Weights of a small mixture-of-experts language model, trained from scratch on English Wikipedia: width 256, 344M tokens.
Below are experts of layer 2 (counted from 0) of a mixture-of-experts language model. Rows are named router (the router's row for the expert), up (a neuron's input weights, with its number) and show model dimensions 128-255. Each number is 500 + 25 x the weight over its row's rms, rounded and kept within 0 to 999. Numbers have three digits each.
After each expert's rows: "gets" lists some tokens that make up at least twice as much of what it gets as of all text. This comes from a sample of Wikipedia text that the model never trained on. Tokens count by the router's weight.

# expert 1
router:528520531501569515527564515491503505534505496478508449536489477520556493488513499513513499488491499505514466490531481496530459532516506490466506489498502482486501511505495469517518460499479494498514467521483458485508500501501557477501458533510426487532479530476487498535504500470453508505522521500481513493437519469555466512494528488508478490511521497531426507479373499548480463530479
up6:501570517513483484521465489479507520524540495514530486490518498500467513508508547513480515497492527444491497511485528502526478508522461520517472487527478444470472500533544530508581485501536486537522527509498542504495506481498522529547500457452493509517497508507548475525494503498495530502534510522459503517506471488528511469518511522447514470529484528545482525513490521529508530506510
up7:510497468489513496568548512508525476493515516525456506506482503514552524513490533487490498491518521509493487499469524484516540466454493496517509503526508464519511496532480527434476525499538456523492479489507456498507496522523480490503552496531469493473504548493515502510441490484482501473528542498491526474501511474518493532489496540525508573465471482484517490504515527547513472480527
up8:468516458480496516497533487490467481534463501511509493489482537465506482455520522510539499480508476502497447484528479431512514488523458487531504486474522494451478459519500510501528485510489527489492517453496500478538510481502472503507481513509482529512505472488490508489497529500465460493522509531529466579465518481533485522477515497477483483463492481509530494494444499534485488502490
up9:521492466495433509497498512501505464540535503490508476513519479541482486513470507496485528533464475457502491544506489497536555508505486508535468509478499484504532515487559480456478477486511541491491533487456444497531528516520519490521475481513440505478535519540486490490520510500458503495514488519519451504499495480495490529517487493471555508465507474481472512540500505537482471516512
up10:519529501549470446447502473506500485487500505489462498485450504510478516539538527508509471548493494524510540506452475492502494519471492498484493490484506479516467507528515535479499427549473515514489484529481467519522489491493517502487533537480504517520520500543509539529502468492505479483500461545490491453501499520473477499544514505493526523510485475479490511502485478483468479499494
up11:474519500531505492499522476541477538491493487502459467528487472514549484494488504501504519509489492517485486482532494508522499460464539463491461518495523551472495502488501513507482489504497498490467489586513461479522464554488460543456486447514488520440505538524509510483467483505486464489494484501492502521533468476516491516525520470515516484529508456517494494472548501485504520470490
up12:482520483515499499515534535495531524477499519486463454465528462514518498496501527529507478453506500489514507462455460468500473549494498518485463493514483493509479509545535564495494486491533487519549508499481506517499552527458519499560469504531463539511489482492458492491512487496520507492464498538459465518503520447506544484527509517478552495479476497529529476511477466525487526463498
up13:492560505501489487535506491530498473520505519461511522500508471450485477551479491478478475518523534489490533523465476493488510523522472509546468485557523510496468487495499483515530525489441509475466513530488506484535482502497452475535441488492502516519520536487522542533494510491502475515515504469500521516446490502473549487501499514450499523472525501517511478516516520499519527511523
gets: " ", " 1", " 2", " 0", " 3", " 4"

# expert 13
router:512504456560476511484461487514484495522532506507493510502511481484556527481487513529437475498505513506486487475453491502486512493506525473535505495513483503497519508532514501507507502506501502494513557537490461515522489508523479456467490493514439555489504497526497505487500502501568504470520487494505465503472505476567491496548481517499470498460505492469456532490510516502512479467482
up7:497489532491502507476490517504545471474568481510522517520503497507489458507471509494512445554486497507507461475515479501493533523502520462469468503507478532494465489490506501529532528521449472481484493511521460472484518521493498514534502533450462496445485496478500501515496509542505488448497496489496527486487503487481520551522491472551456499477510564499488535489524531505505496501490
up8:445507506478529516486518548511496535496484515507551519517499524503517478551524493527518539490483544534499486525442515471516519472555480505486489512513533520494525486501476513506480505507448498487529498481492494545496549527479464533517516499546491500488462471481533465497525491530476473548459496512475550522532503505526481486512468504479510529476530542485528524462455516528529500529514
up9:504468486483482469457497481459527505517486498568487537488494512514505491490523456475528525511527502529475518515496495539517525450514533515491515522522503536451531480506537516519464492546453503535492483505471481494545514507500496497530498516484523531517511505447472480469485469518493479504524484473493474505498462498500494501529475519526525534446503469525525458461496546503504534487511
up10:465522508514476495459487497497519499509499526520495552492548510504485513508454513518496525493513528507486524511474466561516456493497489495465506476530479496494517564516521518534501463494511458493464487524480455494514539499506488477463464489520541494463513475495497498505499475466497508530524498504504468509514510459537513475501511451494490507488546467505500526493464436500506498487529
up11:493506526518518475574515502515504485527530482442472514496498531518497495506565576487479504528514467469494507482486489484451518509460491506435527524483500504464537474512518472471529518502497532515455462527523500556495533485494486491517524519526516518464516484482492514485476510509494447464503492550501515498502491477468468517518477573470505487523514507469518533501504472504501501505528
up12:511563485499512485490549481521482560509479509496470494467464491516516580495507514501522526505505436517541511527491475473396518495503494490547493504514483528499490482535499493511483523481557516472475556478482476508517505483490524462548494524490515487486507495501518486487515488506526554514515460520516507489535475461490506474499497496485482518459485473477502470558531476525501513525516
up13:526501476486445454476479490464527539509519505508510536474533506525507568511531514530465493499516480490448522458490513494505558520487486542511517508494503526480512476493494492552458546524515493472503516539493454465520507529523489491454470514477502536505481509494494535490485501520502509489494503517507513510499507476478460506480496487497459483531566525502542488475475476492426500514485
up14:487550543478485501496456522503512526514513544463503493481519504506537523499513501496504485504475509513531534486466497460525487505517486485520504540503455477478518473477524547499509522491481491440459472498459490507518512492471498497487556540515503469546508487518520468492517482517516495515486521558482519515437436508530497495543516481531542513472469428496465470503504519475500524524526
gets: " |", "s", ";", "===", "---|---|---|---|", "o"

# expert 5
router:504513559472464512537526463498484419519513471489490484514547516492508498490518511490502525512465489518502534497473517539457496468498520527474485505502507499486487471497559519477510530529462510491473444514523496559484498515532490487510490482454537549498508505499515477503464499490563539537467488490501516519475506539495508524484501457510480493529492480517531497493519480468485563476512
up0:516518544487515520519498539492498483523520494504515495484460513481527504543499498484497532510501542518456492476545519531495510518538474496497518497498503508469487495527507485486446526473504469500490492496512492537506496530506471528565470452521456517466499467551487493509448468540515485531509480516510517517459473522493488481474491541495508508525463485497479464465495552450463523502563
up1:516507505568497507512505472496492511459464461465477513538510517566526471516496486515547466517497497510506481530458476473468483490487488506462476489466506521529494459485513458500477519504516470509503514503480478522509523527521494513564564512481495506517477473504521479471475543513536496547520482493471471490496499520517497504502516531487515494471453512551523531453474444509486501475519
up2:489508516454495451522468525512483469550474482559538486479545455476499497502521530456487512531505493489520539541460499502481488446487544534487484496492492549521433462556490437499522477517479522519505516488555526537521509525522492470476477507522492495495523480454498540511484468501498494488563474484490510491524468456503472514503464475488489501528556505498496495508477478462514475486517
up3:463487499419501480536558479499533484498501468544490481495469499551485483485482520514486521503502485513524518515485526524458519508500509516510501509497493508487463483501511478491514552476495508460506495518512504504506521487523482565485480455473492469457487557503524464494516499504505477508472477471486485525429474508547499521502497519474457531485487501528503462541475538487512498486518
up4:440490500507462541509485489488478510481506424542531532528506501512479484463514451471483485507459480488509483525505515471490476503519509485436498486493462476493492472474487481486447504496520481477523530506519478490521468482496437547484478515473509489502501477511521521510505549487506481519505484507505464533507536473509557486479489499502537476522509452508505483452547502518484482502489
up5:511496517486484521500451494484500513452522474534476498502525500530488538498488517515524484500494457484468495497473472534483460529524525499519499541455479511505474511503507518494521509472516510480505485498505520470481496478479491511446490477510525518531474532512455550489562540486536506516471482460589523493450494544479493524490490500502482471533453548493533496538541532513526526522515
up6:485521478458460535550503509519490536507521476533490482542500492467517534461488499467495516507534520530487496446499513513535548512495485513515473486497462510499485466538552515485428544526500465475458517469490467550526481518495517515500513514505502539535492448543510481534475497520484538553506485558481519528477492512474495479484499516473509489496507503500489518472537514483468508487539
up7:499524483462523517525501507496488508505538484462523496489535501494511483485579459524547500493510516498567495502537491518513493493432499490451496512478488526506457503504484494433521470473527506501521486535505509493517491529516488487480479520490512506488483501515468486511519472512510487510461478548489542535503505496491515532482490466548500476529502478528520472455473547500522499491477
gets: " and", " was", " is", " as", " that", " he"

# expert 9
router:526479487526463522509497495477488455471497513487490494536487546486568516511480479509475478450483499539530488491507516519477493546492514546523522490501484534499463494513498594497489479570516476482477526477492496527511484517529480496470521508508436483495509479538503482542472512515472499446488482507496494522513473549470504492462527506530475472493467484520499483519495478529467487491521
up0:489490491484483479498459496470470512499527498502542513485522538519497491507536540520529493530514506511520486491496482462458511524506550471461525484508538472492506518528513558463482469465538526487497445477518533501504477533526530483442478535471482520507487492507483476532500497487505501483486501476520526491521487562492530484497519478496519498490451474500485472485552474525524500497500
up1:508516503528486517509497544497491488478501508504528518514449502473475522479506484478518472496503481507520487507448510493492524506525529482481503542469468504498456472515472516508533533475509441503488485488472488543500432471513517533455485498462502498519512433497478486490516544536495501515504483510512492530547554484444515480481502495487476515515481517513445481477513493482461496538507
up2:523541500500454489549501489465488493414553526512504532526486521540496520459494509498496507503505498522493502479481523515498523513508507489478532510537530490523490495476445447536468493519481504463503578478481491519506460527540521520526474505519487526476488527480511493478518521482486438483522471514531471505518517476499487546465475464477443488511472485523505494475488486518507534523483
up3:518458465522515507509502488484485494504514530469488461510476472514529508468471573473488440490462495497494462516509533518514505476526477523505445514553501513525483520553484506529454516485502479490499499506504513493488489500521516489491462540534460492527510477521536505491488514510489508485522500540461533448517544477474473520458482485497488496506527517502501508491505485492511468505505
up4:523483490496461489481501539453569512477482508493473519473459463488477485459512538541533511531502530512505485511545513542537499483508506489506534497477546455519476478498522512505537475533518452499506507493475502463480483507557544540425487471495552554495489477481477512520459495543522510524443500488511455495527487486491497544527461452537487500461485515503523515500501520526517500511472
up5:479494472489523485518508457497515470482522518516452524557477518510533518495477471482480461484489518495517498474505544512492475532507536502499490456512517485490486452493499500507500473507483483499489508488492497551495496580515486502507532477536499546470499519532479465518487525515510500468491495462493493521507539549514536487488520472522516513489494511462551453471484507546469510468450
up6:552447520507551521440458460513512508512530548532465483484511515513494483451495497465504490496493465501492501516472556530501513494509535486483477584497535493492510479518481480486510495491502444467497489463514481514507519530474519479523497536484483495485441564513519512484472556486487477489505535524502481498508519505486513492503502493533458502501512488528485499502509492477540459467508
up7:527579515461484517508487521493502488529540562497541482466472486470514491517547531522526485504496515524534498480486509497481525512468494540483521473526493510482536522479490543461502480482476504514498481470538495446455484461501492535487477513515509522505504513502514531499527488480508492525521500488463535471493471482491514498514501505537459494544524490505539514474545475495532488539489
gets: " to", " for", " with", " by", "ing", " on"

# expert 10
router:516516496527535493521472499500506507529497519513513515564497470492472515501513509455516527503513499504514465519538509505438481444513493466443522464495509557501553521528469463478509525519525503485488522488493506500495501501463524512531490522527464477535494473536507480505487503487549512510504545500525504507503524488489514473525491506496477506465497487433493511483447485480447390495540
up6:483474501509541493454551493488515465488490487490510536448517491510511454517466535521511503509533473507449529546554492487479503477506483485505496471469470533535478480528468516505502487498457493488488493498502502512498450533499565509525488486529503500504503476496490514454463506465506453540518452471491454496495505528466469464500538466500463495493438470512478509513480487502481490494498
up7:500536542530527515555541480494496518511504488530496518533521489467513529507445533537494522481516468484516456503524518453490507486468472465470511497496529519488567494549502506529474527490476482519501473473504515445498506487514496544528493507512499501507471524509483535500448517522499514480464466496494438484458524466505484466504478498449468533504553496457489499494493552515504472527516
up8:446504435524500511527503476477522448492500537543522503498486489503518488508503467537506551504507490548470495522525473525540544502493497462485497484491511516477501447469500529549529461515485500492491476482473502499470457477512482476536498479488480452468527484521492470534473551492463488528484499501506437477499511502503533490521477518468490510497428479459486480512470501460467458490464
up9:488530521502507487510495521456509515486478504502474528519534465472489520524522483515503502522496456514501520530499486500510489466491516502528519463499486515452492499493503528486497480500500569499482514494477476444477500494465501474429498503531508490474476506525452508549482481526527459505529441490529470526494469537471511509502485474468535514531490480482530490531469502507514483505510
up10:502488458535449533544466520541445509518563516495490507526484487461514521498462481454501493471473526478502500499459489524503541544476498508472483473493488527495469516526480542537529473528469540474509542541514470483559453524494489500460499532499486528495516502536503525481484483494492456488529475504498515545527543485499519525493512524504471463506516493505461535527479505476533473480498
up11:507478524526522471525509491514515526492476471475524531523523517519512465488486478514490466441528450503448512494523480545492507515507504477478529515491521530482518519480493538499486518508524486506522542495503521499552439492521514526469457517469496516477527509501565478496490467514512452475485472492500483498493493486548529535514502487467489471523556463497519482487511495485505504523494
up12:528482512519485518521534489474446497500565508503473473514486466541487512532480496492478504533528543514517499487448499504498527497505489495439508475499529497484526535480489519484531491497486496477501523496518474466507510514552535463511496495517462495549482454529523503507482522511499513519507477472556478504527469457439473539518516453482503501456470479520536563518492476521503473476500
up13:478477496499527496518463533496496462501503506474505498500524499504438488482585521526507526536516479485490451497530459558509496500511479517481494481459547516500522465487552472488478533462532486529497528466479557504477548508526474516494506494482494515495535502563504519510471474491511473482497500532506525519458509502491501505488511433488490491473519506492512525484534519487538518537450
gets: "-", "|", "==", "===", "=", " "

# expert 11
router:506525557523533508486472495508482497502510523543503467477508531475468499492516554493473467503483516512508444533500490490469501458517477470519496481518511467522528496514481492443491535482471501503508507500479507513543510467500515506509525426485500441499471537469469522473502488495535519460466522540480513489520513504488486460520469558495485525488525466474512513545579501498497519529499
up0:445545477537525466501512454489492468506473503542468540531479474519517497493556507475497528525454547475502491523495464441487523487473464503519472514477506487511477504481504495454470511494501484458483509460460460507498514522497462503536485493507490440499498516445490527490515500486536516480479537505441475545475485452536473494541500477449485524475496509476496519521521534462501532507535
up1:504493498501492498502465482554515502487462508517510483498518556433493467531489548515469524485526492522473477510507495497435498500524531483465464476514484514498502524495523476456459519492463490499477508518500471543498528534508499475515508466520483465444506575519484486476514452486532480524481513507488487525539499528498540522513512463489486480490468466490481487496509486512495500499490
up2:512549503483521529487464467506512507515520521502468490462518522467500494470521495550516489516499487530501481461458495482514461498465515465489489528490527462551519509485504521525505486521470484522529510497518502510557467530546475486519518505506534537483525551506518522458482482534461506487486532493508496471550525474504525497497488530506511512512540435524493505499497472534505526529503
up3:484495538490520492525465506502503506482503493492514498478534493486508501525467496533475505515476485506510485540480467551485503551507502528520496507489496493510519494481494532497495519498523478508506492542507479530502488505532498493490488457524480479523520500491462554462510436484490564461548538492523512483508461491497503490546528481431449555469502451506498494526552513485490518551531
up4:511505466484480489500489491477535497481554507490464536513463471518509521505505541538483543448519479512467477469496491473482490470516461521486457482515533462495505542506451491478535530468483537534530499479469466532487502472506513523508557490469543546505510497493530529456503523512497502506486456505536520522498483470514508513493486511506536478455515496496514453471521480491472504503468
up5:527523507531544509525511517500471530495494546480510499463471510536550475506514513527505500542508416521533543507442489513436517491506458462486472513515491520495514522484444498480500518476484492469472558539504479477527463518488511529536462444530498500529482464493490473500482443483526534509491456517524519494498502459480491544535461471449469524543514496518533489515462490469472467499499
up6:507487519512480482521500494487450526541483491534504502471527471510514461505533532523455495507510534512534492527485539462462465486475554504531495476471497498498509545527480494469485540507515490452510527515503520481490441493472503507505550475519499474574504489468516527499499532500498512432505506495492492532555482503512500502473490487512479522451488494520501517519494497519531493503538
up7:480584525516469487484526475528490492516516521501476485486519485490506472511501499484509466498481549500493497495538499518527504530498478492522513481478512527483465497544528485498528515480471497489511522528488502492522488513502496542502472429505517497501508495488474513493512486492498499492475520505489510513496544442467488485516479441470445595432510481530506455533517520494471515527534
gets: ":", "s", " –", " /", " -", "us"

# expert 0
router:496505464489525491491462478506506516481511452512501457516493458481432511490520503486494459509487484482550531489532453524522482501520528510501523481508503490503452536510502447479487482508505510528469515501496493493467492493515524530521493500514474508542467547489490512456463509487541530480500494483496520478510498532551492547475493494471454496519518483500441523541489497485470469525476
up1:510501508548462478547475482553529495505488500504467496512493508481503516464513462551496490499485518501496492503513544460491511506528532518520510517532508518479467507517454497524487511517470542475495535520487524514484494487496466545478523429496521512425534490477533481499498502500522505488478519504509508493523537542526509481491526489501545509495526470514510551484484484471532528503472
up2:493498478469534465505471489492492474503526529490525527447506468528447498464539527516522525489509478490525493492486519485500523512496490499537471510520484489489512531494507504520516486560499476464518504524515491531467482501485525500498504499515513518531497485500533510518486524512485508468481518477507476446488462486500438502537519503559475491477454496484463519502501510437525524506508
up3:490528510495504537535493488467518528484474519552485520502496514495527493542519508511490478507485530487463474514454495463496498482523473466524505488473503482541477541490481530512474517512530499500497509479519503529510529530516474536489537434478507466494508511490488550510493491507510502481544496531506478494513508532477517513487527515497512505501530473518501529493515464486532469485442
up4:477513484472494505483528452538508506529471493472479487518490477503494507481502521494466512472512447523490535453459485504454532481518519494493511508471479467485450502515499469526513511526511503499522536489483476459474513455478485505531502471535502501500488507497520514525559540507483467500458522484525464437483463496473480536495476548519538516500513497483463488505476528517481490486484
up5:518509537519475491497511503509495470496500454471520486513531445514526563515523542507460504476516516544485512515463516499514545467551466437488556541485523483502505477500499508510529491526485489493457506578524519497512487485466490491493501471530473491472457525458495529477525441542492516522513489477524500472521508495495489523486510506493480500491477550476501491510500483520483474470489
up6:510499468524513492486454474500485469484500506529500519435475522502510517491532517535527500516502437479480480503513451518545531489472452495497510507501561557488511516513507499495497504494464537502511508501518507460513530471449518480449470469495526498516521485485481501513529517500466461515494477537466472492497503480486498511503519457509519518512520513521500500472438497520493492538450
up7:474511493511508530479532461470457464493510482529465487531476502497484528550452496500520486541501516495501501516474491495533536471453488500507474455476474496461525498544504461485523512516488516510504451485482489523498551557470468482508469528507518504526483476533488521478480515521516510494532484523528501483470486541467445504487522500523487513524530494516490533518478495485508503525544
up8:486552505462458479487484479474475466520521545518503497482491556527530534525503517538507515508451508522529485477558483493454526508499496512516554490496521471503520496512507508522549490529510515534503503503518511488485482459479521497544503510478502503453484527537543474459540471518476524508526519559477461538509510521511450494521488495469543471448429492518509524514506492476500496498491
gets: "s", "a", "e", "i", "y", "t"

# expert 15
router:504496480444488503471576515516512499513517497471508475509475520524456478523543494510465507505480486500512497498482466488492499430494532487513505502504532489509480505515489491505503486525471479499508457518489487515475485507474527458517509517485513508509485502459505523493522504488501490500487483506483514469493491466505522464516557503504515501508498508509467490475501508535483506597543
up7:500486484500495496509501514496517495510476483492462500457496503494543501507490497524517528493500523509461485490534555494488518467494488480495475512506511491488537464497548503466508496500481488502492512522531498465459492506504513499490489479459519497463511461457520509473475513533520518463504552494503522497514469525515476497505530481510544548497451480534522518505464468518513515461498
up8:529504501478531486511521520486540480491500534522505514474495455526538479530517538518445536466520453484498520464471489512507524503484526505511536510487535477473503447500513493520521473443543451470506483505520509553510502514543493513482541529518460452485517474491487507526483495462559495463511510541473465531513512518480495501491529495484507452514502495524491472466487519462467466546465
up9:482493476522521510499544500474504452526495547466528495456476490516500465470526490494524517492464479524504502487419503509475486535531510526512510508531529533477516466529485520471531523497511493510471476514534513524465549503523457468513497500541517505540530513502533499492492480499523513492482493440470502515526456461524506460512510471441505499495490547510495500459490497487516500510488
up10:547522478461494490510518476554527492492526531519477457521503542496486533526497536488480525527510493501529481488502475507526487519510471519518501510466481527473510505518488518511496505464528510465547551505462488506532513486423520521501491485503486509484537490522490495496515511500491473470476508525503504497527486485488509504482428516513515503513493512484544466491522464527498481503481
up11:543542483461470485481558505481489469490495469479495492519529530523551467482517476498533499534513487490492550484471545506488522493491473472464488532502489483508515473508557532480504480473452511503508524493503476485518501501495506466502506436507522507497531542481479505484476529495503495507485446476534519496499514498497490477468511524488510542476489485502507491541458449519439507511540
up12:519496486513529538501516473551469458465515489532492510494496509488470528515505488547465518502505521478516493529471522495485487501487482493497487470465511533530498480534508524487508498495469506495515482486469478502509527504466532460432501500566497490459483511506468481527509465492541505492524516490537501512496496511485479523472487468527495489462454495503514477538478507516549495530499
up13:520527508518552489497532528474470481501551447509465501461510543480504526524478518540499515468474467509492514510477486495490488492535513482518508512518497508484489489514520478483548511512516502494564461541445480465514525490516499521523565485529490499468511480533492508463447491494510542493489485462510486469513494461487529488527508500479521490517526494490503533505513506523449479513498
up14:531486500483503459517480518514474478510532504461483489531540510500446506513470461514489492483487465520510494493500485482480512502507527519453483503492465479515473490483445529501472521455504539453485490475493501480495509491509505518525516540494491504522456484541509495502528492519524504498499461484472484496476502546508512541517473523523505505508462497507491465544529499535504508509515
gets: "\n", " (", " \"", "==", "/", " =="

# expert 2
router:475520447557558511508465513493507467468512531449506490487527480512475511504517545491497488495502505508502498472501482475550516535520500528442516488461552539482460497490522447505509487599522473486518459489525513491506514489509466458474480525504501495496501480508492501505498498517476483468509489534435541523493500529506524518522500478504500507545480491523556489495532497523513520516526
up6:486456517484464477539526495477445483486518492484520482503486497511472483502494498460532487514473512521509476488467479513506528490465501504491536496491464473522516500483514523480538542515509447487544520506500454531536520493512538446499500518486501513495540516513536524507538530508491465476489467460506440497536545493527523518453516511477504509510498521513515530492555538532527514526506
up7:506532537453479505501529483501510488487446545478478507528490458516569498510501475478519476471500530485528457525465494506527546550489494494527552458463545482487461543471527484486478507509483440474480450504487528503453483506501500480510537523525468511483457498442505510514534541504469484493545497472467490511512474516493510534513553499488507521463495496486502457506533498542518474494514
up8:501508513496506505544525507515541494474497507530525515513501464497500532497518442555463492480455512513484489492500482474543497515524512515543496510508525494455467487495530508479519460469508508479461507498492501536491528522475515487477515519508488521529521477499520518502519498466507483527476485532476544524466493510512521569506508510499507537469484462532548467530467497495497497475516
up9:504511518523515479472490482534476452510521477493501522505514515496522472513473504507495511521504468480553503534523518471465477468526490491497507559523512537472513465476518486522505504530480458488525498508536539515464469503500526508490504511463499524493477521485499515522465496463483490507526520490448488552524482485539479504474489453501552490512478518477520517500549491443466504522515
up10:481512490511494512472456467514530452481541581518503510523463459503472525497500505507454489487487552465518504447469506483512542481542500489498509468500500509498471494476523532480566459476532496499518501488521518506563511482511505484515466457488506523484512485514477473459467533516535501500546452534501485554510540528488499512511481560541525526491502491491531498511464495485505489487491
up11:528480496509524498470509498528482531491511519446473469484523510502490496513490567513528492456543488570494502502506501483513481500495491509520514508445518532501505494493472470519478472543513509467519507493484507486514502429519446438484503500494498508499482467478515523509503497549512497451463492474466480521502532491490518520542489482493444527493463528501507532498530505468494483492517
up12:502536470513523493573453496511473485498445529530469486491471519501496479471497466522484496499532510491546488493445559470501508542467449494472515516483485475444517510478474541489484539542490531502507490531464500491517504501501483525501518525456517539495459463487511491475524504482527500484528504499456490506522496494502473502480476477530511529459495471479545463498501541493484536533530
up13:473478464467462481584476496514514489478467474472519524538494519475534497492548522471482491492492461524504444524499536521516451497504507507451486484517461503512458489481473534480485455498480538509480502527494541519486530500517518455529521499518519513497484484497480534471506462530506467543517505505545490537523529495507524506481508484513526542488534495491507515497491486537499555509510
gets: " the", " of", " in", " a", " The", "'"

# expert 14
router:479495512468481496547538487483507471502488471585504491507512533495498483504489488465520552491486484505523420499515522526480508530511492524444509567513508482498510491495504494502499548457482511492539537514512494532479506531486554514505533495484496496525474529580483492513496511479451418424518481506527525518494507523470487485529445484504498481507489520495499540551482504524486501530455
up1:497495462501503490504491476516533482504540439508495511528542527488497475499477513459488541497507490533499549499512497472489515492463483517529520525539481533475560510488472478489468506497498529489515507480468454499498481497475535499508518486448451524469489507538446497504478518468483442522525513483478429487513541494476502511482495489483569519485434508500470492485508562536510503493486
up2:520529459501508518546507545436530488497504483502505477501491521506556523488507543545495510516495507521474480480484499537500527522474538518513477501499498475500496526507500522499491476499514526484474496517515498511459494512491507539488526494523484504514493511494469542479502514509532513537464493518557484484464486519513523465547526514505459472489470519525469537504534522504493529497471
up3:500472511493513506485531520496465456451475498488488535515441549473541499496496521515470515503554515521494437523515508524506512495510523444480518496504516446455535487513495467448528525499489508480544494497500497533509488484499537483462487513465506524509516453534483564478494517516452508465453519502496552502473466509530468485530504485502485488503511504507521490479515528535514574481531
up4:514557554520478495476484517466485452528530511477478439524470495542485507510475519463513505559557481536498478538498522508479502465492511544507480515494467496486450508497474506482511529471537497457490501486475492527490523505529501514477515489488563495480513508529491531480504514519509508492521477487485512490513504467455500477546576499512466541514461516514498482483466499499499487511494
up5:518511510453446493503529515479550497496507444501473492545551524418526482461511530457517523494526476519514465471503482477521517520490542490500491535493500499486485472471509497500482492518483491503519507502506479527466526488494519515515494520512501518541479543479514552479522486521499454467476501489527509546485507489487494477510492507470470491510536495516522507534472480537518536486508
up6:505535498517473464500539547448473547484484512506516472512508510480507510467496514477493475489472500496455473490522504540487505512502533488513524541512500512456515521500530495503478529526479526505489505486487499524481528546497506562557492462527513499508507485557499504484506502448475498500465521511512489497456534494455493505530441481472491516499526518516463489469469467515520489497488
up7:499494457517498470507531514458491514494500513484502468473492505476501477538482495537537516482443485503538471529458478484498486504475512466505522494523503536509503516509474510428499527505521504460509474503497467507460459538479481467462482520483477478503506503522503499495476510500480473531495464526547466458479462506533533457530496486492465470545495517508501509493509477513503475542513
up8:519508462526487504525512480521525437529519488488492494473520554501515496506488534516496554505552482488459539480525493462516496474495523557508443482464483555474485522474491503498473510529515486519533515506493505463507515493494533468479549463520514527481490489476480480499473490503464506505471476478480522522511516481505511501539454484509549539426464552493443487503525453483490503495538
gets: ".", ").", " season", " years", "\".", " year"

# expert 12
router:493497429542511519482519495496484491510490512494499481562495531483465532501486524552495425520503508511479515544516503498575471504521483434436506515510485477501518456516522544466539610479493499508503539507499482475460501484496491539516494510507496493552500503523515517475498510478508495500500485466517511470492503497509480518505500488471483486534527501489560518520443493476489539517480
up0:537498507480516552461467471505481505547495473520488499497479531484485467509498460530488501506560500508543485491549486442522476507545501510480460523489502540547513496535493561541490480460504458502490511528544483522514473508529491463502477505499496514486493540479475497465494504485485498545448543482483512495508528515433513504489478516495462516510518497511506549501464516499495538510504
up1:504462476496543519507481503480483537501527516500522512528486472453494477491440553545520509485497522536481504511483510522496519518481522492498504503510497526506488453506440509490525527495501494527535522518487481511497461512533506448505445491486499490543508511512504451477453528485525474518469527517483516520458484523524534542503480448482440548466518498499479498492505499496507499452474
up2:447509492531543522482523463526544517478497529521538494472528554450521503473485483485494477507531507484485524502525508510459446498523477478469465506473502528527479506524531484506487512450478519419452514490473483498476523518528494509556480456527538450503513498478478511493524503452514494517473481541506499468524507520501493510485535519511462508462517475506511493495482452488518503509477
up3:538485466538522509514479513550502533527483487496476502514491489529441482474501539506480520477512489510471491498486509508530526497475505479534501489477523503498504505502492499499473507442507479472464561519462471498498524471451518470511508489492515514580526482510497523471456502517505461477504481493528477498482552491490499487469424472475483489508504509505498525498560514548498489477510
up4:519498482487548512522550495466513462499509526492471514477493473469493493488520513477481476487491501495529525425488566478512507459468528498481522481479458492519484461541551479506520531476514472480521522528531495489504521455461484499515546534481510474521508502478488469534445492493551475480521481515522509490488482479470505519513525499520476491498533537472549522490511517443506515516508
up5:502530485445495516493514493495493513542511476537497513497466559473533474496517529460519495480480454522476506471502536498499490486485515487466460509459519509483503448496496478500526500502476530510486533507517500493536531508500516482500471492540483464545486448493435563535486493475487451503495544504507533523511449491488519524488517540505482509484532469500504512481476516516465514507474
up6:519492501476454543474474465507460510526486507546475461475466458514524485519524501516542481542491492547536499489516519461519504483469530448528483534487513513516490450514449524531512497527524492431538460468505472560504461478495546452480487513507473527482499542504479491473539495490518482529494521488520484495495502499461487520515533495463510485463470491520500501482494502512473485496507
up7:476465493464491531493547476494468447516500485483542493494470517496521474532510547499498487501491506519495510481477491475537509515459494515516496545468500486532521475533514528511538507492468485454527485519492487500499489470515512500493479510490492506486506501504521549499526524492524512528438489438514455480489556486481541498507488442511458486455493470503504463469512518524542505479505
gets: ",", ")", " (", "\"", ";", "),"